{
  "d_expert": 96,
  "hidden_act": "swiglu",
  "moe_layers": [2, 3, 4, 5, 6, 7, 8, 9, 10, 11, 12, 13, 14, 15, 16, 17],
  "n_empty_slots": 8,
  "router_score": "sigmoid",
  "init_std_router": 0.0178,
  "lr_router": 0.00148,
  "head_dim": 64,
  "rope_theta": 500000.0,
  "rope_fraction": 1.0,
  "lr_mult_down": 2.0,
  "beta1": 0.95,
  "schedule": "wsd",
  "final_lr_fraction": 0.1,
  "train_tokens": 468100000
}
Below are experts of layer 5 (counted from 0) of a mixture-of-experts language model. Rows are named router (the router's row for the expert), down (a neuron's output weights, with its number) and show model dimensions 0-255. Each number is 500 + 25 x the weight over its row's rms, rounded and kept within 0 to 999. Numbers have three digits each.
Before each expert's rows: a language model's description of what the expert responds to. This comes from a sample of Wikipedia text that the model never trained on.

# expert 24
Surnames and the word pieces completing them after first names, also place-name endings, such as Smith, Living-stone, Nol-te, Fort Worth.
router:473514484524514480505490437517516523489520545489424487529527526497505531497492495501494486537482516499472502517473499467509482524490476525487516473515514511504542501514440517563494464535486459530513529480469473503521454515520482493483498560464516499527535499494479460492479523520506480496541492513485466508462458464470506450483500469488495506502486476485533523487484488485500514484478513478518550490557497455545465473504485502524518463465490480492483514513520507490476516444513502540456506460474479490458487499470466487490515508531468482507498465465514473451487461499473488500514521509493483522496495484542476507507536486557529476524512481500535510525509498502478493496511520561464497486511507493489450492493511466457437462470525492500515492483491492468525499531516478
down0:451489476513527483530499505481508488533467524487499441498458517499499428527530488527497497484489494497439485486514524478518529483522502494520452464529538483525489500453475466488476451518501555504512518537537493531505475514487446536527495441530472490514536528507483483501498487494504517498510477491494477510504528557462501482488515484490524483474480555511468451504524475531539446498490500506499502526478512482489497516503462489433492545480459508538488487534488493491547520506531512481474498500533498494501467472490508501531510509465470504466521500545504515533463479491515483470531495499511521515514519447510462500492489508500491463494459511492491486546503504504491490537514475487502464493496516469545500521485479466510496498502490546529528432485513493504556486471516510
down1:503492527467535452546473491533518496471489490486546498502507496509466504544517515491505463535493514461539544524503488514536503464513532464504498503474501495530560483505518514513480529484515478506525496512508511500516518459514476500505531522503486460484486497523497489515486558509495520490509502539516489482514502468496519546522450485472453435506569489517502497475475499441518517491546474493510446542489473451506492473509472503504500489489507485495536517541455548482487502483483525492448527511533533502481568556524503487539507459518499513496491479436557488509501478540508508473491506516501491507479493478492498506453495490457493495498475495506520492512475503508485458515484517502492517495489469500504494516506525525528540495466506472451487488496527530493507538433518512
down2:526507476518494527505514517548481537516465486528472485525525474485566509497477513530526480477506528450499476491485517522504540484496515497493472527514464490520492560487484482486531479482461512512523485477479533478494495494515481489504493469481516492495532509478540523555454468489483517491486476483492555455494477478511495469495484460529500472517486495489558494499487540539523491526467510448506507519513455475506541447485514449503518508510515528510525496471493501518415525484481477516495474517486531488528484521503468537536533484528493502502490515499455534492532469465475514516512524501490503454532488488531482516524491467493493479450515481508464505483536458485541536486487498502501489500499472555503507501445506494544516506511485455502448482473507502496469455487529504
down3:519507490463509493482506517436509523523484522485468490523475504471485478465514524482538499514542504523514494487456511462524474485529511496495500506493471547518506552509476481510496502494486464530473521490463473494515477531494482489539519510506481508503527540487497491492499505510446456513552493533584509470488489474489519500524505454479464502535448519482543530515469526542405496481476488488512477494494477483487507497497554481498469533528510525489478477532534476494483512475532494482457455478526453462506488491486520492502502503488514534521489468517503461484499512489552477501501479508507494514501492518456532491456501519530494476494505506480512473504493516565466517511533511526496481489509547478512466499510444560494514525491516519523547521499480458506495504479488482
down4:498485499480478481486497552468518507510472482484524507508484507505509452561481481529485497494531463488504511505488487511461526509566485503495535505546485540512482510524484479504524540504470474504506519497524488477488483488458478529514497501480540500490502484538511520492513510512475550516522511506555532545483502470508499517489499468468526472505477520492489494465503502500466497454509429543493538545515482506495489489443532474468521496513507550468527489491474510525497516522483485475527519503470494478483441515508506549508486513485521470528485528513491511463508480517460469485542493491493546491529527478508480514546506538521459510490483521489426493530506525504512489499484497489504452480472550549512496514480516502474474515438467493544501482511525555481513513501463454
down5:504468519486507513540492495540487458501473488500512482512543492469478466505526450464505519495554548501463484554514463530501488471476477519517505452478540477540488509495520492518480535515503505506518502519461491501546516468561523481506539502446474458465514523504502496494483486499525522465510494457515537510487473489465506475495483501524502506495539509498507481474520533502460491450483477495554512440489492461499520512496503493495479490459520517474495492485513500479490496497498506511509532528520521533421548483500507516481525536526485471496473457488483491553485543455454492532497448489527465475472513506514496505447520489496489486501485511481449521491487475478477520466505519462515514507486503475498472530450504515508492543484505503531500502484467516475516480498558497
down6:502471468487468525527492509512496491487535506498532442538477499501455504468513496526516493501466507515456488495468490538487466574477499490499521504457468505427504457519492461467518514488522502528490519487504472453492480496510517524514511479499501491484485473512558489507487518504504483504459534464476467507510474513460486509476550491500452459541528538502499495514470496443476540464506489527523474505478485489520491528523506496505495497511463522506506506506522524480509502506504518487500498507484547478483501538491485502465480496506501503514544513499542452504530477502440480457513509471467498473513555496463505477482525502499507462532455528463457480489487505508473502495468508468466476521508506491525512477520523441481444541470493491499511513470500504580506525537518517
down7:543465513529521511500469504500493496495510498486550524476485553509522510503550465523451544471500502480525512480471490487500510474459459558459486490522524490491508535485498534513481433509511467491573479488451496494514488488467532477477445503512533506506492501536499501477501509494504471491481528505525531486515491486475468513466526499466479493493510481459476480522484494497552499510495511537493532572510469532533484456540449515501477492474564535517562467493480521475514460507497489480490525516519544489504525494488491512460516499535499495485519516488514488451475492484487466520535537499491497529513488461484506493536523471495462520510476489506504503496527474511547478493460546494515499488527508494479518517481534515461521492455522448525509522505488498510506495503525484
down8:517508521479476524496487456528490481502506496526512493467540526447528474490522500493527520508501508525537512507473496517532474471507547543455426529530475500527473467492480519518505525557510485509527507509523498504475476522510497506502532506485469528509471462555503483514511528499488514504496484476533481480567454490460550489541513521477520490533550537509512481465523511519497489481502522493508481481542504511459523491502505515480469479484565499534492484475543490534496507515530548490483485500494522540511495502481512523495507536505532503479534465562488450511493469477530474497492492479541487459508481484536527498514521541490561511532497485489479545507473513486541535505549492515497516506508514473500513528502476483467514490503492459552498530474473473486494503462482511
down9:522492488514537484522585524533516486502517532522490491507487481519480467488516546533486512491475497490521477443461485505468480544452504511468507474539527525473524543525466505511517521528491448488555540524492468513502505515483477466500529509517471506491521466505553472518507497506452516489516477520480478527514495506527526484505499462488450534489475487474485492468500478473461517532520490469489498460512501489526503465524518495523527507482541533528555527540512500563479511518499495504490522458469510505495463461504521508498503527476514484472497485445528496478493488544495483487517529513522448564476495530490489476500511455511519508491509478508506475503486520460517514495457479492482514532496498547506482502487547514491526525507568526510525501491488508523489518547514498
down10:453487492476486523541489507531481504512474512522445483501524522484499517549485526505473529489465490517496558517484503495543486504488498498521530500460471504482533510503526529532502510503501478545432508525504457484493497489503508488473499510490542465451512503491506536498481498483471492524537509508532552528488513501477525552482507530495468502517468499507511458532469509513523479477492514470478475465475542501549492519543451522529503518475467469513462513467507478505466504496499489508483518467499515517487507508492463542499482524511540499489436520502515467510551526498513497474525500507491497454505514503519458529526464509436480492517547522472473506521535510461473506494487461464479480487502455509525456482466503458520485503500499465553545524506490510475507486482553473
down11:453527520492524454484520501514461521461508501495480500505491498496496499488537464539519493523508491508525490501493508478491475458515470481526490520500493481488493507440491530481505500493488489509493493503506506502499502497503490549482484538497505544484494485460481503480443505540456441477467444469465462487548488494471483522500517454522523498521484496501492510491487457521509475487536490541474494526514483458537498456507512511501518504532515491521490504506499523507542506527493509549520479488477519495521477492498467463498528500523472547427507466514514511500473510457486472571480496537483481462540485503559471465518463485505532503528488514476447491477534517516485505478537501520532480483526524482488452513486520530502524500501589518505550488478512485539506478522528519
down12:524502516534547476465524504523476499492484462534468493511539477487514497491490518493502513465482472573489503497512503520541488543481474494522513516500499498501528536507500450516516531522522453566481494463476494500528521484476481476538506494548476499491502442497496477474494518558520464538486542499543491485483494494510522507496536491490501521509513518446449465508511533487483510500457516518481541494454535515466515486470516495479563508502458491501497501486470509493512496571488459477480492539469512530469499487510499460501477518496486468509497490500502495506497467528467517542518475484490487457468525515455459519500478499481478496495531468512513461507438495492426534498499539483508504449510467506515495500483522510514485514500448475492528503512463478480505491502508531
down13:494503510500469509473498507525500506458495464454485491504496497494514498474528524501498487545470511458488497522531517527486488541548459444533537532468499461455474523475476482505482507486534530524522498504505484529531543484488513477504527499483490504504507501473481446471547532492468505482536478508509488472494503496509500519529539494492497469478522511496468515517487471512541501526513537456483490457525518487487434483512510515479539495537542503464452513529511538511511508472516574481469502458507506490493532539505482460467476492493461488499466498462483498508493495521503550474472517473505542466506450516535489464514535520521494498510499547500454477490476518437508475500477502465493489476519495491484504483483492503469481476471546465498502491577513526488489516487524494
down14:512533444520494517545475499514548514531528541549526515549488441510478495478507517481557485484512539517518493481465518515480454507511504463524510465535501448531470475497491508492463484473493528483480549487528473479499486483488489490511477494484494502511459509490488514479499503492469503480539531508457548482470447502501498527469476471527524493517505525497494522424517508489509465480502480489496509491495504487507532495471464566485529504462502547510480446533455502507508468470465509524511509487483501481521516472454507485511502504508507508519520522535547506565517505520518468473522495468512529494476552492468484522489514488442519526488523549458513509547533515516515531481515486472504507501526491480472510517521481500465491519487502471508505517525503520513524470471485484
down15:502487484493510489498492565498464473501466481505483470524529532523491505516494485526522524517552525532470466475438478515449472502518510490495489507520473544537533477530492478532514470522476487476538467508461562526486482480517478507514495530479495514499492483497484497502468428499460503490520505465477496508459483539512517499533512497523455466476504515472520471486446505481479501507521477489514482474528518485511487450513500533545537469506416500523534480553532519488455470506496517481486551495496486473469468513482475510495535473487501511510537476489479498516483471494487497501537486504514535524491512516528499519571503532467505519516519487496496517518471471532542513506529489520547486481485520457489528504483523503501516471481504498480502508446482469521525529498491524
down16:480493488502456521484478495470521483512473485533556506543518474533487463506543525513555525511537466512517473496515495479470466481492471516484522489475489490488485473492509484532512483458490524524476507492514491466546482500503475485462490521506467514455494519516477487531519435514471521516428489495480526468513501525516473532499522505495535487498490512481507452522494467535454508527504564458509485503533513511508480475516492455556520479510498463535443496534460489497487456468527472489501531463499471498503515540499457478461491516489537470510529508537488479481477491499543488493506525469451475528523488493496517483530525482485492517507562516507501496516490532498536486503523509519507489514533530516489501521541451523543495516507523491530500514507494487459501515473559514
down17:543455511509535485506486500488517479486508506525516508498509461494537475516509458497535475460459465465499511474487499517514468481475519508499485457488484479517517477521515485510467515518463492455527543465492572484471477504443550511501545503500503538480535533521560491487521516520498523542520518514509519521494506499519492521470487449508512482526530511484517512513463510475510520519506511476532493488493525499523472496519489482498512529471529486564501476516458520470444496504489494482500534472551488437503523500493484529482511464524439497488518487501502530507504504501454495494517456512501508539484505517502455557516513496492513460465507521490490493474482521535483503433474512520509490526486497478529476556510515524467472493505478440446500512490500477487507500451520510
down18:476508484510506491495518454507493473474488531526510482511494542504493536487483477488490482481519499498463508464519505495508544489489549501471517492510500518514472520481541505495511517482506470501506428458508549515499458514494503502519547550446445527483503485491464479484465516500521494515473494501493486484531459508476452517489532480541459499471500492497511545476503485459478495512513456494510550514482529532528500505573505550480466512491504509524497460534536534501451458487498524530473518514481439510496538510518448503511529538454497460495496445502502474463519526483540485517533498471480536491565489491514520458480499502498507516521560498497516535508493475504487483500513511517497479473523513487514479494518486500490500497478511524516455478450508529503477499517525541
down19:498479457491547477501532463523459497468453490482462514528480507549467514449483538483510475506481502517489525468471524470494507505519442491475508508501492538475516479483498516503513492496470488468537472506524540505510500488490492520530497541485495445534540502481485497535509492510538524525489492528498502482465509482477478477525465501515527475446501489489511498549508492513498477455474480485510480498486517501512477512501479483518486468483454529479538534492524496502502478522501460516485482507509493477516467522518474497503491540490468539514490500492456491489453477484444552532484533528502482492474469498531500503486522488566492507499511461488536471488522484495484527498481507489508514502480555479492509490476462502533470509507520482385470450479489548503495473535466502
down20:479503472496569436517523541494491484514437521497482495515485502489427502484547506512475555507499493506507473483510515539490488462521501510501461518500496484512491479515488491511489515501514511476470458547520521501477556486530462493499498477538509478436493530523498529522501495472460480500499497524482473514454564526548507477485453467490527526509528494516572475497538524503444496520520495526511495524504509528524492508528474483502514500505514521485504469465510527500497475507514505477526497510454492502504465464525489486545511538509503474521455528499465486534488465482479499502505524540511473484506484494510482506464537494483487498496512507520498518533508519482514496515501479485460533513468497537444478491493527520492511511468488523460463516447479508512549445516508461
down21:516516532515482524518482473507520513514495525517548478488521514505513522521482513497501444535455518499451495502523475540505507488481548473485515553469497500489498487496462552506533536474485483472477520534436548520467547518502505479525514527516487470526520536540509516465506482481513494497514537491509451518465476481531512501492515540477540522483547489497522526522497530535486538535522511531519453520500513461483474477543482534471533541493510459526512488456490492502458509463517477499467518496475534526500531498508472523524451488506510501495477519522511489478529480513509522527546517537448499512496530485478524459492495536511535506512523525495441487484478496503512518489467508421511530494522472491527494498498483515516510487480470521497494502452499504514494500524503550
down22:537483499493514503491446465496458514476534530477528514456486476495476480533523470478500498471539449529514500511458539521496537463513518487504492483513549502517500517515509510519506500482520459496448490471516529572500536523505522494526480549504454490523500493477479482463536430460517529523535444509494505510513516549510459507526544518478515477460507526499507510521471500496555506467499530491505448497459479487536490507547487505488473525471506477551499531472517499499532474498504483527532486477511529550530520516508498473498542483478499492481496506502475506507495509509490487497480481514442467484446539497501509516487488505505495484489467475480492503462501479495492471462486530476493507462498526496486498470493444512497509523555529521502549495512481509499536528527499509
down23:492550483450465468550504486439505535482545475502519510483500517495547510486484523528491468498479507507494572505501503525495477513485513449487505566496519451483524498522480468467472511436476476520451492491496532452492498501519519502497477516500530482513474513506500489496499509521497492487474453472492488490506544489477537508487530492518503504493474516523487464459469479505490466479480508534499486536473507575551477502492509473491494487466505526484503470483506532534537519483482539471465554503482514517482532481501522503497515489477494502502471503512474511508482471496471451461510537485443513478505513492471489490537512484517458520577523504476481496516509547513514527476484492493516514548495480502517493533473530481502490496493495522551500535495482503475438512507503487
down24:483507491491513482503492512510550480486500479499532544494491533512473528492522489427498494505505496498496508499472531491485536450536506527532494505552466534475511504514478527522481522500564496527475494504537486484490460488436525487526501524567493519489511486487495522535505490497478464516460515497476527505494516501454516509526476500468538540504509505500495451510483537513503497510459465530479520500475485474522552526515465497498477502525509485517503456500471505503499500465494472457494467522503452509495506525524464475526472484540497513545554487499489491475476529491513509527488524557490509501521492507499515476525473473534465507527511493529508514563468458507527560523556499460506521532516477477456521524513493532471515504525516517545520502488504463480538467514537503